python train.py --num_hidden_layers=12 --hidden_size=96 --n_experts=96 --experts_per_token=2 --d_expert=64 --d_shared_expert=0 --hidden_act="swiglu" --moe_layers=[1, 3, 5, 7, 9, 11] --n_empty_slots=12 --router_score="sigmoid" --normalize_top_k=true --routed_scale=1.0 --balance_loss=0.00617 --balance_bias=false --router_noise=0.1 --init_std_router=0.0224 --lr_router=0.00108 --vocab_size=8519 --norm="rmsnorm" --norm_eps=1e-05 --tie_word_embeddings=true --optimizer="muon_variant" --learning_rate=0.00478 --beta1=0.9 --max_grad_norm=1.0 --batch_tokens=[65536, 131072, 196608] --max_seq_len=768 --train_tokens=640200000 --max_steps=5108 --dataset="wikipedia_en"
Below are experts of layer 7 (counted from 0) of a mixture-of-experts language model. Rows are named down (a neuron's output weights, with its number) and show model dimensions 0-95. Each number is 50 + 12 x the weight over its row's rms, rounded and kept within 0 to 99.
Before each expert's rows: a language model's description of what the expert responds to; "comes before" lists some tokens at least twice as common just after its tokens as in all text. This comes from a sample of Wikipedia text that the model never trained on. Tokens count by the router's weight.

# expert 58
Description: Sentence boundaries. Period-plus-space and paragraph breaks ending sentences or headings, where a new sentence like "The", "He" or "In" follows.
comes before: "The ", "In ", "He ", "It ", "==", "On "
down0:55 46 65 59 52 42 38 47 54 60 67 78 67 66 54 47 64 60 60 45 31 48 46 61 49 62 46 64 47 52 61 68 55 59 46 62 72 78 61 59 51 43 45 37 57 39 41 33 51 66 60 46 52 42 39 47 38 65 73 59 60 47 70 59 54 69 52 43 72 61 50 50 54 75 17 43 48 55 34 38 42 51 50 59 33 35 62 55 55 28 40 49 42 43 41 54
down1:49 38 47 55 35 52 76 58 50 40 59 54 60 66 40 43 42 34 35 48 66 40 43 40 43 50 61 45 56 26 68 41 50 74 59 44 39 52 37 73 45 70 62 56 49 33 42 62 43 31 47 41 47 43 55 48 49 40 78 45 56 63 59 37 59 70 54 44 31 39 31 54 20 49 35 66 55 42 57 54 47 40 36 51 49 45 44 38 57 38 54 78 69 39 67 47
down2:28 51 73 32 53 53 48 64 69 48 60 67 51 39 41 67 51 50 59 40 24 38 42 45 30 45 43 61 62 54 47 39 61 49 73 54 54 73 62 46 55 46 50 47 56 46 42 60 48 49 18 26 60 58 54 53 81 39 51 44 44 56 57 57 45 34 48 43 68 76 39 47 51 61 42 48 62 50 65 51 56 60 59 43 44 55 62 46 37 50 48 60 80 33 32 57
down3:54 59 56 36 58 41 43 47 35 53 45 40 45 32 69 41 59 54 55 63 39 44 59 52 58 54 42 44 57 56 39 45 61 48 30 49 32 71 44 66 88 49 30 34 39 47 53 57 61 57 44 75 47 64 54 61 48 61 47 47 44 52 44 63 35 41 42 43 27 57 46 41 39 44 35 46 41 53 39 46 32 41 38 61 75 58 33 36 41 24 46 31 48 34 32 28
down4:50 66 35 58 43 30 51 40 44 37 29 31 46 53 66 34 49 63 36 39 58 53 49 60 38 53 55 64 37 40 49 32 51 39 27 46 43 25 61 32 54 77 55 38 36 49 51 51 37 58 53 40 38 40 45 50 51 40 57 45 56 29 54 43 21 53 53 29 51 56 33 37 50 41 56 62 51 58 49 79 42 60 36 43 60 24 30 46 70 43 50 52 42 59 39 52
down5:45 42 49 51 77 55 39 48 52 52 60 83 42 45 51 53 48 48 40 45 52 60 50 48 56 35 42 51 51 46 28 45 44 61 42 60 50 59 30 57 59 68 67 79 29 26 68 63 52 54 40 48 64 48 62 47 74 49 61 50 58 55 65 55 45 46 42 49 20 62 48 37 38 56 45 36 64 63 65 75 53 59 47 55 55 51 47 57 27 35 42 60 32 45 59 76
down6:59 35 53 59 36 61 46 52 57 70 47 00 54 57 39 54 66 63 41 35 47 58 60 47 54 40 32 49 49 54 43 63 55 48 64 42 34 43 27 32 50 43 49 41 41 43 49 47 58 49 38 42 50 34 60 54 49 58 71 48 53 54 51 63 71 58 43 47 49 53 45 62 42 66 38 58 59 59 23 74 31 46 39 53 24 50 63 58 43 51 60 40 71 55 59 60
down7:50 56 65 67 57 54 58 45 35 27 74 72 55 47 71 50 62 49 63 49 50 34 42 54 59 54 62 55 40 38 77 50 60 58 58 47 37 47 29 50 59 68 63 37 44 50 45 37 62 65 67 59 76 55 54 31 58 54 26 44 43 88 42 66 45 36 48 59 40 53 52 50 60 54 24 49 49 45 56 39 54 67 54 66 36 59 53 64 55 54 41 58 45 64 49 52
down8:41 50 58 63 59 41 53 73 51 51 52 78 45 59 41 51 45 49 55 34 54 56 49 38 39 61 32 52 44 70 30 50 52 27 47 32 57 87 44 59 63 49 60 73 54 41 42 36 57 58 57 46 81 42 42 44 62 70 60 39 33 38 53 64 51 36 57 41 76 61 58 36 54 55 48 36 52 53 58 46 34 44 65 58 66 69 57 56 35 65 46 36 45 51 45 51
down9:55 45 35 53 67 40 36 50 50 49 50 55 63 47 70 49 44 59 72 52 46 68 43 63 57 38 52 54 54 62 36 43 64 62 38 36 58 71 53 81 43 38 57 51 44 65 48 49 26 33 61 55 54 53 81 63 53 70 48 52 33 41 46 52 55 51 54 67 43 35 41 38 32 47 62 26 54 28 39 53 56 61 59 67 48 66 44 66 38 61 36 42 37 51 64 68

# expert 8
Description: Numbers in tables. Numeric tokens inside pipe-delimited tables of sports statistics, results and scores, e.g. 34, 9, 79 between vertical bars.
comes before: "| ", "|", "m ", "/ ", "(", "ft "
down0:57 44 38 42 85 54 26 57 33 48 30 30 40 49 57 61 47 68 39 52 51 36 55 41 43 46 36 64 51 37 35 42 59 37 61 42 52 71 64 50 47 52 37 64 42 49 62 43 39 34 40 29 47 54 57 60 35 56 43 53 50 39 34 23 61 52 37 33 56 58 38 42 61 58 37 49 70 49 45 30 50 58 69 48 53 55 83 45 67 57 35 53 49 55 48 37
down1:57 59 69 49 55 51 42 58 46 56 48 46 73 43 55 49 37 58 40 55 49 37 59 74 47 65 48 42 48 68 32 53 31 58 29 53 49 64 56 46 37 42 36 47 27 43 45 81 48 69 52 27 42 54 46 50 54 64 65 39 38 53 47 49 72 60 44 49 42 25 52 30 47 44 63 58 28 53 59 56 49 52 46 74 58 65 65 79 63 43 35 32 57 53 41 54
down2:36 37 36 35 43 42 41 62 49 46 44 51 46 50 49 51 13 53 34 58 62 34 42 32 56 65 45 60 49 51 49 37 41 61 71 66 59 59 61 64 37 50 53 29 30 44 84 45 41 51 50 42 40 79 55 53 42 44 48 53 56 51 39 62 54 48 51 41 39 57 56 41 42 62 69 30 47 42 44 79 64 53 42 28 26 57 38 45 51 59 54 58 41 62 50 33
down3:48 62 64 56 53 42 47 69 71 47 42 54 69 47 46 63 41 55 62 32 61 35 47 38 42 50 50 54 43 41 47 42 29 38 75 43 53 62 54 46 43 59 60 78 68 68 42 40 62 59 42 41 45 31 81 50 39 37 49 61 51 33 62 48 31 59 43 43 65 47 70 56 55 62 58 45 46 42 58 31 60 75 41 53 72 27 51 74 63 43 48 50 54 48 60 43
down4:56 44 48 55 46 50 48 34 77 50 59 62 67 47 49 37 55 50 54 67 66 41 46 57 61 55 66 46 43 62 36 38 54 45 66 40 46 43 41 46 46 83 54 43 47 63 38 78 55 55 44 51 49 72 63 52 35 46 50 54 59 53 67 76 63 51 63 51 34 44 39 38 67 47 69 61 76 47 60 40 43 46 57 54 62 58 45 22 37 63 36 61 22 64 63 45
down5:35 57 54 57 47 55 41 54 49 32 40 53 63 85 42 39 34 82 44 47 49 41 74 60 37 46 50 21 44 71 41 38 39 62 65 48 65 59 58 54 45 50 50 47 70 49 49 46 41 54 63 38 41 42 41 44 61 58 32 62 54 38 61 66 33 54 33 36 60 40 50 33 63 36 57 57 47 63 68 70 23 48 41 48 38 52 42 49 51 49 50 43 26 53 45 44
down6:39 56 61 70 29 53 50 42 55 42 51 57 51 47 44 58 39 53 41 42 62 70 65 57 53 40 48 59 26 52 62 42 51 52 43 66 43 42 50 52 58 36 78 60 55 49 56 40 21 44 36 47 35 50 59 47 34 47 57 56 45 44 63 60 47 40 48 24 45 76 61 40 49 47 35 58 23 25 41 56 36 51 53 45 66 55 58 56 58 30 61 59 26 56 71 75
down7:36 48 58 58 54 54 38 67 57 34 63 52 63 68 42 40 26 41 49 53 44 67 42 35 43 34 42 22 50 65 51 46 53 43 48 45 74 39 52 51 68 52 54 47 36 48 50 45 24 57 45 64 51 39 39 54 42 64 58 59 54 77 43 47 74 73 55 57 68 62 33 52 46 53 61 38 35 34 26 45 52 39 61 55 64 44 42 55 46 30 50 32 67 61 42 67
down8:51 41 61 58 61 61 44 51 47 58 69 37 65 40 40 33 61 46 55 55 30 43 55 46 45 65 63 50 39 54 40 45 41 70 75 65 74 56 59 40 36 43 38 38 64 34 52 55 36 45 34 39 43 52 45 66 54 47 57 60 39 51 35 36 64 30 41 38 44 45 60 71 62 60 45 49 40 28 57 58 64 23 37 53 63 64 48 50 53 54 61 63 43 31 84 60
down9:61 58 49 51 45 52 78 73 77 45 59 46 65 58 54 47 76 49 53 40 52 52 28 46 33 44 67 37 57 51 45 49 35 55 69 60 56 33 62 21 55 47 57 49 49 38 33 39 69 29 40 61 37 43 52 57 31 41 69 41 49 63 47 65 50 44 47 53 59 41 34 38 55 38 53 38 37 53 65 52 46 28 56 53 34 33 40 59 40 65 73 56 54 42 46 37

# expert 26
Description: Section headings and breaks. Paragraph breaks and the equals signs opening section headings like == Club career ==, == See also ==, === subsections.
comes before: "\n", "= ", "==", "\n\n", "===", "== "
down0:26 43 51 47 57 50 35 87 51 47 32 64 53 51 43 47 21 66 54 35 55 62 57 54 64 53 59 46 37 28 38 58 31 52 51 51 49 43 52 64 40 40 59 43 60 31 79 45 43 49 49 80 63 42 68 60 42 48 49 38 50 35 47 55 55 51 28 28 54 49 69 43 61 66 48 36 42 60 53 64 50 52 40 52 51 39 38 48 45 40 73 45 42 38 64 46
down1:58 55 45 42 39 70 37 52 46 56 48 42 48 49 28 31 41 52 39 44 48 34 43 44 52 48 74 43 47 75 64 38 65 56 38 39 46 32 53 53 37 38 58 45 80 57 38 68 34 44 58 66 54 57 61 55 36 59 45 51 33 64 44 56 54 51 46 41 51 36 78 55 37 61 46 74 57 51 37 75 54 49 30 47 28 31 78 43 49 30 52 40 46 52 49 50
down2:71 32 47 55 48 51 54 58 43 49 21 46 70 79 56 57 51 66 50 50 25 52 77 61 37 59 69 73 42 42 62 33 40 38 55 44 50 38 50 42 49 54 41 66 51 40 41 48 34 42 37 34 55 62 60 65 48 56 49 55 53 33 47 52 61 46 61 70 47 73 62 62 44 68 38 37 40 59 70 64 40 44 51 31 59 56 42 45 27 45 57 50 41 45 50 63
down3:47 32 43 31 63 56 76 50 51 46 58 63 65 45 60 61 57 46 52 56 54 50 21 52 42 49 20 70 50 22 35 38 37 44 50 49 49 56 46 30 75 56 38 38 56 50 59 63 43 58 58 54 42 41 29 63 52 48 54 50 40 61 40 24 36 33 47 32 59 69 52 47 37 61 53 36 40 50 45 34 44 70 53 28 43 51 67 50 47 44 37 47 40 47 50 30
down4:33 46 55 60 47 39 60 40 39 40 43 53 39 50 53 62 50 51 59 32 42 52 68 58 45 35 43 31 44 53 37 52 55 53 42 48 61 49 49 37 43 35 64 37 52 58 23 40 51 74 29 54 49 46 65 68 65 50 46 48 59 66 30 42 71 37 51 86 53 51 49 67 77 43 40 68 42 49 67 45 39 56 64 48 48 66 77 50 49 39 55 55 73 53 66 57
down5:58 69 46 28 41 53 38 56 54 56 48 41 56 68 44 50 66 62 61 55 54 35 63 39 21 53 57 48 52 24 67 36 67 38 44 60 54 35 35 35 36 07 49 48 38 35 59 60 51 55 52 63 31 72 59 58 19 45 42 62 62 43 48 51 42 47 57 40 42 60 39 43 34 54 52 48 41 42 56 29 65 51 42 38 55 57 49 49 62 43 39 54 54 61 54 56
down6:53 26 72 59 72 64 45 43 54 62 40 68 69 39 55 39 49 44 40 53 66 40 60 45 46 61 44 79 40 54 54 50 47 42 70 43 53 73 52 54 32 51 61 44 41 47 46 58 47 28 47 35 50 35 50 58 61 69 58 59 65 74 44 61 74 63 56 40 40 52 50 42 26 50 33 47 44 52 48 30 54 58 70 50 45 42 54 53 40 62 60 61 44 48 68 79
down7:66 63 47 63 76 65 61 46 39 53 71 35 53 42 58 53 59 62 54 37 49 44 63 38 57 47 28 65 43 30 67 71 64 57 30 61 51 49 49 42 51 50 79 41 49 44 60 63 42 53 40 52 22 49 49 55 48 72 51 59 51 50 29 41 42 47 56 65 50 39 41 41 54 63 49 47 40 24 45 52 68 60 49 44 47 26 38 47 71 31 65 38 55 35 49 41
down8:42 36 50 60 45 49 51 45 40 54 48 22 50 46 48 42 53 53 34 47 57 09 48 52 60 47 47 27 47 66 48 47 55 37 33 42 66 53 48 32 61 49 42 35 48 64 33 47 40 80 50 63 50 45 38 52 49 47 63 41 56 68 48 42 53 51 64 59 56 61 63 64 68 26 52 50 66 48 51 29 49 70 34 29 46 38 68 47 60 36 73 63 49 60 45 33
down9:48 33 60 50 54 55 31 59 50 47 24 73 39 52 49 48 47 56 60 42 61 35 38 51 85 57 48 52 40 42 50 52 40 36 42 65 49 44 63 37 75 29 44 43 33 37 44 60 55 63 47 51 61 50 65 46 48 54 41 38 61 22 43 51 54 35 57 86 60 27 51 54 43 51 66 62 49 56 46 66 46 66 50 54 48 74 49 49 40 29 51 54 46 66 40 63

# expert 49
Description: Of and linking prepositions. Prepositions linking two noun phrases, overwhelmingly of, also for, among, between: War of the Ring, Hall of Fame, Award for Best.
comes before: "the ", "his ", "a ", "their ", "its ", "this "
down0:52 39 19 53 40 50 32 55 44 39 53 39 31 51 44 27 45 45 55 68 43 53 50 35 60 73 37 53 53 41 39 50 50 46 30 63 56 43 49 70 51 46 58 59 44 42 42 64 29 57 37 44 55 31 51 42 35 66 45 58 27 64 63 66 44 63 68 46 23 46 61 58 53 58 70 46 46 31 53 55 28 55 32 69 56 49 41 23 46 68 45 60 57 36 47 53
down1:62 50 49 69 38 48 71 60 43 53 48 62 50 29 52 52 62 66 38 60 49 47 64 73 50 52 32 43 44 43 55 53 54 60 41 50 57 47 37 48 38 28 55 69 38 61 30 55 49 41 34 56 50 59 63 57 27 71 57 44 62 67 62 21 50 49 37 52 25 40 49 32 57 51 69 42 62 47 72 73 44 41 48 49 43 50 49 33 35 59 26 63 51 46 28 48
down2:59 86 50 22 60 36 51 58 41 33 32 99 39 46 53 57 50 52 48 50 49 55 52 46 56 53 53 67 49 41 35 35 41 40 41 39 57 51 50 39 65 51 63 59 64 38 60 36 55 47 48 65 35 65 40 37 53 40 53 55 30 49 55 71 42 63 62 62 57 32 53 49 48 54 49 51 59 51 44 33 35 61 52 54 44 50 59 54 49 43 61 62 39 32 38 38
down3:38 20 53 59 56 36 54 39 41 27 48 77 54 35 34 54 40 40 47 53 59 44 53 46 44 43 49 25 61 61 45 46 49 73 45 52 54 59 58 56 70 34 48 54 54 31 41 53 49 43 57 44 60 62 44 54 55 46 64 55 37 37 47 23 71 66 66 23 61 59 27 45 65 47 78 42 57 45 47 61 50 36 53 46 62 32 47 56 61 74 47 56 44 53 59 40
down4:43 57 67 51 88 45 51 42 37 50 46 63 25 52 15 55 48 50 63 49 52 45 36 40 31 61 56 66 61 33 64 58 40 55 46 55 52 40 34 62 54 61 46 37 46 46 63 32 49 48 38 64 73 41 52 47 47 52 53 38 57 52 35 53 27 61 43 49 76 28 47 43 38 37 22 48 59 48 50 52 53 35 51 38 45 42 39 32 42 34 43 60 59 52 60 57
down5:59 52 28 26 48 39 61 25 50 41 56 34 34 59 60 40 43 38 68 56 68 55 51 47 51 46 46 37 40 62 56 52 46 43 63 41 19 58 56 52 52 57 42 53 45 74 34 58 51 52 57 70 37 53 42 62 54 66 45 55 70 47 53 23 58 32 54 38 47 51 54 53 55 43 58 56 73 51 63 30 45 65 41 67 35 52 81 46 45 44 53 62 56 73 31 49
down6:47 42 55 43 41 75 28 58 64 53 62 44 55 38 46 44 51 43 41 46 54 35 22 59 53 51 38 65 78 53 33 33 59 35 48 42 74 56 31 62 70 48 83 66 46 50 54 71 54 48 43 37 35 53 42 69 37 48 59 54 46 28 37 40 37 39 47 54 43 42 30 53 47 48 53 47 73 72 44 60 43 51 59 50 63 56 63 54 47 57 50 48 56 60 31 47
down7:51 45 42 66 16 50 69 61 47 35 33 52 52 49 62 65 62 48 61 46 33 27 48 66 49 62 45 58 44 49 73 44 36 49 56 55 54 43 38 69 57 72 54 29 36 51 51 34 54 71 60 62 43 67 65 51 39 60 46 47 52 58 45 75 44 43 43 52 52 42 58 69 44 38 56 66 56 61 28 57 73 43 54 42 59 45 48 46 41 39 57 60 53 59 52 14
down8:63 57 53 38 49 21 73 59 29 29 59 21 35 54 47 36 52 56 55 63 30 43 72 48 60 64 44 66 53 50 60 57 47 43 69 42 38 48 45 23 61 28 47 66 50 56 51 35 53 47 67 59 52 47 39 42 56 55 43 48 61 51 38 23 46 42 41 74 60 56 55 32 58 60 55 45 36 38 65 56 58 49 62 32 27 59 53 60 46 61 64 52 44 47 55 46
down9:71 58 49 67 35 49 58 66 59 67 34 64 42 58 41 45 55 38 43 44 55 45 62 42 43 43 50 37 53 42 52 26 71 35 46 31 76 63 46 35 75 54 38 40 40 17 61 66 54 48 42 50 36 67 40 44 45 41 63 52 43 29 48 61 35 42 40 72 67 41 44 48 73 41 63 45 50 63 52 42 45 45 44 52 51 69 46 37 54 49 48 65 54 60 53 28

# expert 43
Description: Time and place prepositions. Prepositions opening time or place phrases, mostly in before years or places: in 1988, during the reign, at Thiepval, On 16 March, until.
comes before: "the ", "201", "200", "a ", "his ", "199"
down0:59 33 58 60 45 45 27 70 48 63 56 38 61 70 44 58 52 63 47 53 19 31 58 55 34 45 67 51 41 39 63 63 48 63 50 38 50 61 43 36 62 30 56 32 37 37 49 43 50 56 52 48 29 57 25 45 53 35 43 30 49 57 52 37 34 41 63 43 65 43 51 56 49 40 56 57 37 32 65 55 30 48 43 34 39 34 56 57 55 73 17 57 47 51 50 50
down1:58 45 41 48 61 45 33 62 39 58 50 73 49 37 46 31 37 41 25 42 64 43 45 33 44 41 63 22 29 57 48 45 37 54 48 62 49 47 61 42 48 42 62 40 55 56 55 49 38 67 52 38 73 37 47 44 46 62 34 54 76 51 47 37 59 28 45 44 64 48 41 41 34 29 37 40 74 58 47 57 54 40 53 44 23 73 53 32 42 58 53 46 36 64 49 36
down2:52 59 33 26 73 48 63 81 53 53 60 42 58 50 59 42 59 52 50 56 62 33 53 63 31 49 57 32 48 46 40 72 36 64 15 54 50 50 52 32 47 47 49 56 38 47 58 57 77 39 67 53 35 51 60 59 29 50 59 46 57 30 47 45 43 60 49 33 45 36 43 42 56 47 58 64 26 42 47 45 68 69 55 41 59 39 44 48 50 51 33 56 72 51 50 62
down3:62 56 63 42 49 54 76 71 40 61 77 70 52 61 57 29 70 38 62 45 58 46 56 53 44 58 55 59 48 52 49 31 53 63 50 61 59 70 68 55 34 47 45 30 78 54 74 40 44 30 37 55 44 66 37 47 71 43 26 45 44 57 47 57 62 53 58 57 37 65 46 39 50 57 54 63 40 56 57 34 51 51 59 48 32 48 53 73 50 59 61 63 46 59 67 46
down4:59 35 40 56 64 37 59 52 50 49 59 64 49 10 43 55 42 51 37 42 60 49 35 51 62 66 45 35 73 49 45 55 47 48 58 52 32 39 44 42 50 51 44 39 44 39 42 76 39 47 42 42 62 44 50 48 69 62 83 50 57 61 63 37 43 36 42 57 74 51 51 41 50 43 21 56 57 46 39 57 58 33 30 43 60 32 26 53 34 59 51 41 59 55 48 31
down5:41 38 42 39 66 62 40 64 61 60 57 38 48 54 73 50 53 37 70 39 44 67 53 61 62 61 76 53 53 44 41 37 51 45 58 35 44 68 61 39 35 69 40 31 41 33 55 38 58 31 37 59 49 49 43 34 72 62 58 55 51 51 20 59 41 54 57 60 30 40 40 43 64 40 38 59 50 39 41 30 48 48 43 55 64 35 27 48 36 34 48 27 44 51 50 55
down6:41 56 62 57 59 52 37 47 58 44 40 73 63 60 44 66 49 55 41 64 35 34 37 41 65 44 57 31 65 44 46 60 42 45 50 34 31 42 48 37 47 63 29 25 48 19 39 42 53 42 48 43 46 53 62 49 46 57 77 58 30 52 45 47 31 47 38 50 21 44 47 62 74 42 46 73 37 41 31 37 63 43 49 44 50 58 49 45 62 52 52 42 67 38 58 71
down7:28 48 47 51 61 37 54 23 44 71 53 42 50 49 44 16 64 57 45 64 41 45 51 49 47 30 41 69 64 55 53 55 57 47 45 55 38 62 68 49 59 49 58 66 65 38 48 63 43 48 59 42 53 48 46 49 38 20 41 33 31 44 26 43 62 56 62 64 42 63 38 55 54 63 41 64 67 35 39 54 60 47 41 31 59 38 32 38 51 34 54 61 26 33 53 51
down8:25 44 52 43 40 66 34 71 56 34 52 14 60 68 62 50 56 26 62 43 38 62 59 47 64 47 71 56 48 72 36 55 52 61 56 53 31 59 52 39 36 65 52 50 44 39 32 35 64 59 54 71 61 57 62 48 58 69 29 65 40 51 65 42 57 63 44 49 61 47 45 43 56 77 48 48 47 33 40 53 65 51 54 44 64 49 62 55 51 36 47 45 36 59 58 57
down9:55 60 33 43 38 72 49 45 67 49 50 65 45 60 50 58 45 66 58 55 61 43 42 66 53 53 54 52 64 50 40 52 52 53 12 51 40 58 60 47 50 74 28 67 52 33 52 50 46 38 54 55 35 44 41 37 55 33 53 51 50 77 31 35 39 56 62 63 47 44 38 55 62 60 44 42 52 56 53 25 66 54 55 40 45 51 69 83 41 35 68 49 66 43 50 27

# expert 42
Description: Auxiliaries and infinitive to. Auxiliary and modal verbs and infinitive to following a subject or verb: had, has, would, could, did not, due to, unable to.
comes before: "to ", "be ", "been ", "that ", "not ", "the "
down0:38 45 63 45 45 63 37 52 66 30 58 39 34 49 34 26 42 52 54 53 43 74 57 36 34 54 51 71 47 43 52 44 49 22 60 35 50 44 51 29 40 45 37 52 52 36 70 60 43 48 66 48 36 57 78 64 57 58 66 58 35 44 61 58 66 61 67 57 69 73 47 51 65 40 45 57 50 65 46 50 56 66 48 65 46 78 60 61 57 37 39 58 53 40 53 40
down1:58 35 51 43 50 32 31 56 44 54 49 57 59 40 44 34 39 30 66 51 41 40 40 45 47 51 59 35 55 53 64 59 38 45 50 46 70 28 56 68 46 27 60 48 64 52 49 55 58 74 63 63 69 43 58 40 66 47 28 48 37 52 51 43 40 64 62 42 44 62 33 36 45 62 59 37 20 53 47 71 35 66 43 59 21 57 31 48 29 54 58 51 43 59 40 45
down2:53 53 78 66 54 57 54 53 35 63 37 61 42 49 51 46 57 33 44 48 41 43 45 50 48 26 28 57 43 58 45 30 54 62 55 38 74 39 51 64 52 58 59 63 50 60 57 51 60 42 38 42 72 32 37 44 47 45 52 58 47 26 60 32 61 40 57 55 28 43 56 48 43 48 60 56 54 42 58 53 33 63 43 45 74 61 45 23 33 29 36 83 38 47 60 50
down3:52 58 48 38 38 46 41 44 68 25 59 80 55 37 55 53 50 53 65 66 66 69 54 60 54 57 43 26 63 59 44 63 72 42 43 38 49 42 60 59 35 64 59 44 33 71 49 38 50 40 63 53 54 50 52 47 38 47 54 44 51 68 40 56 23 63 30 49 57 49 67 54 50 42 56 48 41 58 21 39 52 57 74 37 55 49 47 32 71 43 42 42 24 66 49 50
down4:62 49 60 53 42 67 62 40 51 51 45 18 44 38 40 47 46 50 68 62 62 40 57 47 71 60 67 55 49 39 42 53 62 49 56 10 53 70 43 46 62 49 64 36 62 66 57 42 34 59 51 37 50 45 65 40 53 42 68 60 40 53 40 46 75 60 44 48 49 48 57 37 51 50 54 50 64 39 53 54 59 42 53 54 54 28 65 27 48 71 66 65 73 48 76 58
down5:41 44 52 58 39 76 33 45 58 46 53 58 35 66 45 50 56 32 39 36 45 27 45 52 62 31 67 56 79 59 56 60 56 57 37 66 54 63 66 67 56 56 72 58 59 38 52 51 41 49 71 29 56 39 59 44 64 44 42 51 64 48 52 65 45 50 53 34 63 46 53 53 58 52 45 39 61 28 36 69 24 75 43 43 52 60 38 37 48 46 36 37 28 52 62 51
down6:46 49 40 64 47 46 44 15 40 24 48 50 48 54 41 46 27 50 35 35 38 55 57 48 46 42 62 69 38 47 38 45 52 44 61 55 43 55 51 52 56 59 68 34 65 21 28 59 55 43 42 64 59 65 79 68 63 57 47 37 35 61 46 40 56 61 28 28 63 50 55 58 52 65 52 44 35 34 63 44 52 48 45 45 38 51 41 64 44 38 65 61 30 57 44 58
down7:51 57 55 45 56 23 42 44 64 51 53 65 47 58 54 46 54 69 34 49 20 54 59 53 44 52 71 38 29 55 50 40 68 42 63 41 61 58 60 26 52 30 34 49 47 58 64 33 54 43 57 51 40 57 49 37 44 48 70 62 51 38 57 50 37 34 50 55 52 54 46 71 73 17 40 50 44 55 56 60 63 42 36 41 48 60 47 40 57 71 43 43 63 71 26 63
down8:48 40 64 76 48 63 50 36 48 47 49 59 68 46 22 64 55 53 39 39 24 38 51 49 55 43 28 55 64 67 49 58 49 59 64 58 62 27 60 39 49 35 37 54 48 20 48 60 56 34 33 44 45 45 58 33 47 63 48 27 53 48 43 61 58 33 58 42 56 43 46 69 26 63 59 72 37 56 47 64 31 45 55 50 49 56 59 40 74 48 62 57 47 40 49 44
down9:38 39 72 55 38 59 48 35 36 42 61 47 47 59 56 50 62 53 51 43 68 52 54 51 68 45 58 50 43 42 60 30 33 70 25 49 43 38 29 77 48 45 38 48 47 28 41 54 45 50 39 55 60 47 63 49 37 51 38 45 48 77 47 52 49 53 58 43 55 34 40 61 62 48 31 53 51 60 72 49 50 30 66 55 65 39 38 30 18 42 35 59 38 32 44 31